From a checkpoint of a small mixture-of-experts model trained on Wikipedia.
Size: width 96, 22.2M parameters.
Training: a variant of SOAP for the experts, 219M tokens, 6678 steps.
Below are experts of layer 8 (counted from 0) of a mixture-of-experts language model. Rows are named router (the router's row for the expert) and show model dimensions 0-95. Each number is 128 + 24 x the weight over its row's rms, rounded and kept within 0 to 255. Numbers have three digits each.
After each expert's rows: "gets" lists some tokens that make up at least twice as much of what it gets as of all text. This comes from a sample of Wikipedia text that the model never trained on. Tokens count by the router's weight.

# expert 38
router:116154146112109141118149172132150126108144121082154193115121149132171081160126139143138078136147123101139083147093148127156147090110132069121115129116087143118119142129132141125111158123115081095130108116134137148142101144125132155110075162117104159165114092109136115145125133153109121156
gets: "f", "F", "-f", "b", "if", "er"

# expert 29
router:105164124119100116123080136153122159181140146117147119096125162087116127156116129137111149100142138141129132068108099113157121127159096101105133129180138169127144131121108155117136105102148164128094108164179159154145093167133140136130108146105110142139094135128096167138141134108086152112
gets: "ation", "ing", "ion", "ed", "el", "ment"

# expert 25
router:161153141071134146126156100130105146106159114170127111119118143130082131079122111129143160126160092132147124145142162161166099129128131120132120131128161186124103132143122143116129159164118118172162111157126086085157099103111136122119137113104078135146108099149135145099128102133117080103
gets: " d", " s", " c", " n", " sp", " p"

# expert 17
router:133158144124133134146113077127144122110127122155156106104143135170120154103152156108147114123149099150078119102160149151128127114115151174125110097113141133160170107119104131134090155179131118122172138101095152125105151134112099098139125135169135131080166146170098163171157145112125106137
gets: " an", " one", " more", " first", " An", " most"

# expert 24
router:155096119137107116135142100079134151108150090174134139103100121140084160086149116178160137121112102119211131129188129129112135143144132095145107129110113134120149109127137075137146115153167112108102153145136114140101131168157134141105095106131143136127109135123111093150138135106103134118
gets: " of", " in", " on", " at", " for", " to"

# expert 30
router:123124125153151141137113135082132113152112113137140133113141118108162114143128118100122127119161114125145146153099129143116128131092083118125126097091095133154159158083140157121093092114095186112119134123094135104094113112120090105124151136072131116159159144101074149081091078146143117132
gets: "s", "ers", "es", "ies", "ations", "ions"

# expert 7
router:133079133108124118140141112137165101138109156142125124152147156138074128128129127121085054137149146096148104155150129106103184121132167090113131164115129129113088121121110127085147095089133084137153099148125093167113108103141124163133137122098142119135105138119139141137096133131119100083
gets: "r", "z", "ol", "il", "l", "d"

# expert 23
router:166101130121164093096131111103123108175124156138058132098150152104164131127129093106133068126138164153132152156108160101151148122107155107130166140117138157141130103115111108126115116135113123145164150103099155088136112096134095154143127143099111113121109136144082147140106137145138151081
gets: "2", "3", "4", "1", "6", "5"

# expert 34
router:118163141142112124157156154112136168105174149168141167117097140131117131140108107128145129154126078098159169080110154156127180110128105177125148096106141143152111089119128129139151119103116140138155112127099166100117141100179107117112081157115148101142150148111160127113135120144129155108
gets: ",", " and", " that", " which", " but", " where"

# expert 19
router:124137104080160164140109138122105190144101104113087119123145109090155114097138126111130110138128158153124143139115184114122113173126101095130154103171147147105156117148155076133100130116122107136140116158134130111136157117163127144174149096119147159106130097114095124158144158152154148156
gets: "9", "1", "8", "2", "7", "6"

# expert 27
router:100120133122107091168107157107142123152136124107145179160133106103134091158146105120114130128144140119104093136134150135110097098161147124100160112159099138141107142118094145092096107078107086139116152160173164143179133139121159086116138187091127130113107134147133151117108127106109119131
gets: "e", "ie", "u", "te", "ne", "le"

# expert 14
router:132114110164120116109107077109126098153113129155128127068103105108159114135119113079143119091133115111146151170102158113139141101105106126127124088117119132143144144093131140171088096141134155148170165113096149080108126101126091108118153130101140104137151150137113097088093116148130136167
gets: ",", ")", "),", "\"", " –", "\","

# expert 33
router:114104124177132126110109104101121095143129127169124136087101121133154114122105100101153122087135131093178147135113147122159128133112084126111116073120123166129173139090137123149085080130101124125150145098095119095106093111129097118102137137104129103113161153151131089095098104159127115153
gets: " and", " |", ",", " of", " The", " &"

# expert 26
router:133110125167114116118114076101140088154107123153138113081111110117165113134105110091141132099126123115161156143097143131147137116109104140131131077114128131140150147083127141162092090131130156147165160112087154081107125096128086108116152140096128106147147147139114098088090121160125132170
gets: " ", "1", "7", "|", "8", " C"

# expert 21
router:135151128142146120125133098094168153122133130139138127111117086163135117072158173157173105105118081159095118110188130110166142133101155136122092145145114138154143151122127121156148175125164146105170142116127099110155140172135118114122127134165124153107131143165117134159163125105135128091
gets: " a", " the", " his", "'s", " its", " The"

# expert 39
router:157127142115178149112092138137090190139130111118118123116143113100166106103090077111101096174102149141132159131133132130123147157149088118128134139165149136105129102155109081161105148104104115096105150143140126118118159118113106160140137120131131162102153111103101094171152153158134156138
gets: "0", "2", "1", "–", "×", " (#"

# expert 12
router:097094131114119132147113147125135125122146122114168167132149154106150175159127164142104129126170126067099113111113079140106085135156091153118165166164153127139132102142129110127117095137094103152115103109170147168132153106150139131147151109138130100126141103133129107152125078118177148130
gets: "in", "an", "on", "o", "en", "i"

# expert 31
router:091133114102115100124142108107129153119145108181129115125136140143121164128144148122151147161138152147136081104165152102100153175124138131162163120110130096147116098140115127105138168158117161120168134182120107112102143175079122144105079160149124116145154154095089117097139117131133123153
gets: " was", " is", " were", " are", " be", " been"

# expert 36
router:136098138137136124133085139089124152090072144112111139099108114084088155155105122084112139137103091148144148113119110120138135163087161163109141099104131101149104167132107121146155154136164108112133137123119116075127084128140127130134119117151171143116179141118091100089143151134134134155
gets: "\n", "\n\n", ".\n\n", " |\n", "==", " |\n\n"

# expert 5
router:107099113150154114133143102120128096153178142119091110163084123100116093150105127144155118171129128098158096138125125111121117108083116163104100158120112124098172124139166114121168144150096116177147153111125115132111092113131165148131155097136152115105147088167129123131157158117084130108
gets: " B", " M", " K", " H", " R", " G"

# expert 35
router:174128125129162124141123163130138184155129102118081114137133114145131133133116127138162134164093161119182141126157148135135124123128162101126130145097127149114150132162152068178138156137124132156124149106150140134181150131147187154124122167124163156102123085113114146133118106099088131117
gets: " ", "–", " $", " £", " #"

# expert 2
router:164155119117105103163124141103157151138164152145118158098118085123093132141117094141158149094113097131176154132100123170147118129130113154166163096092135103096109156112166108114125137106152118139091169127117137102116126095125144144134109103165132120124113131184153167096139118103142169120
gets: ".", ".\n\n", ").", " \"", ".\n", "\"."

# expert 11
router:118107115173133109130133084087112094151112147150128125108128124100149119136126117114131117100134136120152101174094166116143137100097111142136128076119122143144153162075109148138130097121115145138175134093091134086104119074107078133111172159114138104122122135111122112081110140167123143156
gets: " (", ",", "\"", " —", " Black", " Wood"

# expert 13
router:117083148142097102144174144068122175182097168116084111120137152121139101144113163100116136122138136096131144117119144138141153111109120162145153160157117093100174125130100143131154112121161127109114136129094151087126123142140098106112129119139156094096145141138141166143146107157154111167
gets: " |", "|", ";", ")", "″N", " |\n"

# expert 37
router:100075139156117141115111127132095188106121125114107118136161161146127178136139092130164110164117107105125120099116093124140148107157150113115126134111107135102104141128124126145167178120141108088091163104106128089166152126128165142162114115170106128134157154122167137147131128089167104131
gets: ":", "-", " |", ";", "=", " –"

# expert 3
router:141097162145126107091115143130084157157101142158083159131128110087119124115097143144163144162167156146121137158130159113161118116103130166143096156166092108109130136147181119131137093137155149116158117112105156145118102114121130150134126118125099101149137094175148159135131158158161100159
gets: "5", "4", "6", "3", "7", "8"

# expert 6
router:109152127117099079100140151150132094132109128092149159158149170163114105123160115159114151157107109110127122099077109134108130153115123117157090135158080128151131121162138104117088148155088152120142082129129104180160113103098093110153119095139108126122121114155132127143154139083127147128
gets: "h", "k", "w", "he", "ch", " h"

# expert 32
router:115112114166082117145153106121151100190122129108119095127125106084175098072141100129097097086103138126134131141141126119118158107164111138126104124104160143146152131109125150161115114113186126142116147142148146128122159131129129122141172111095130109154111131093164096101150166166115112147
gets: " May", ",", " October", " September", " January", " November"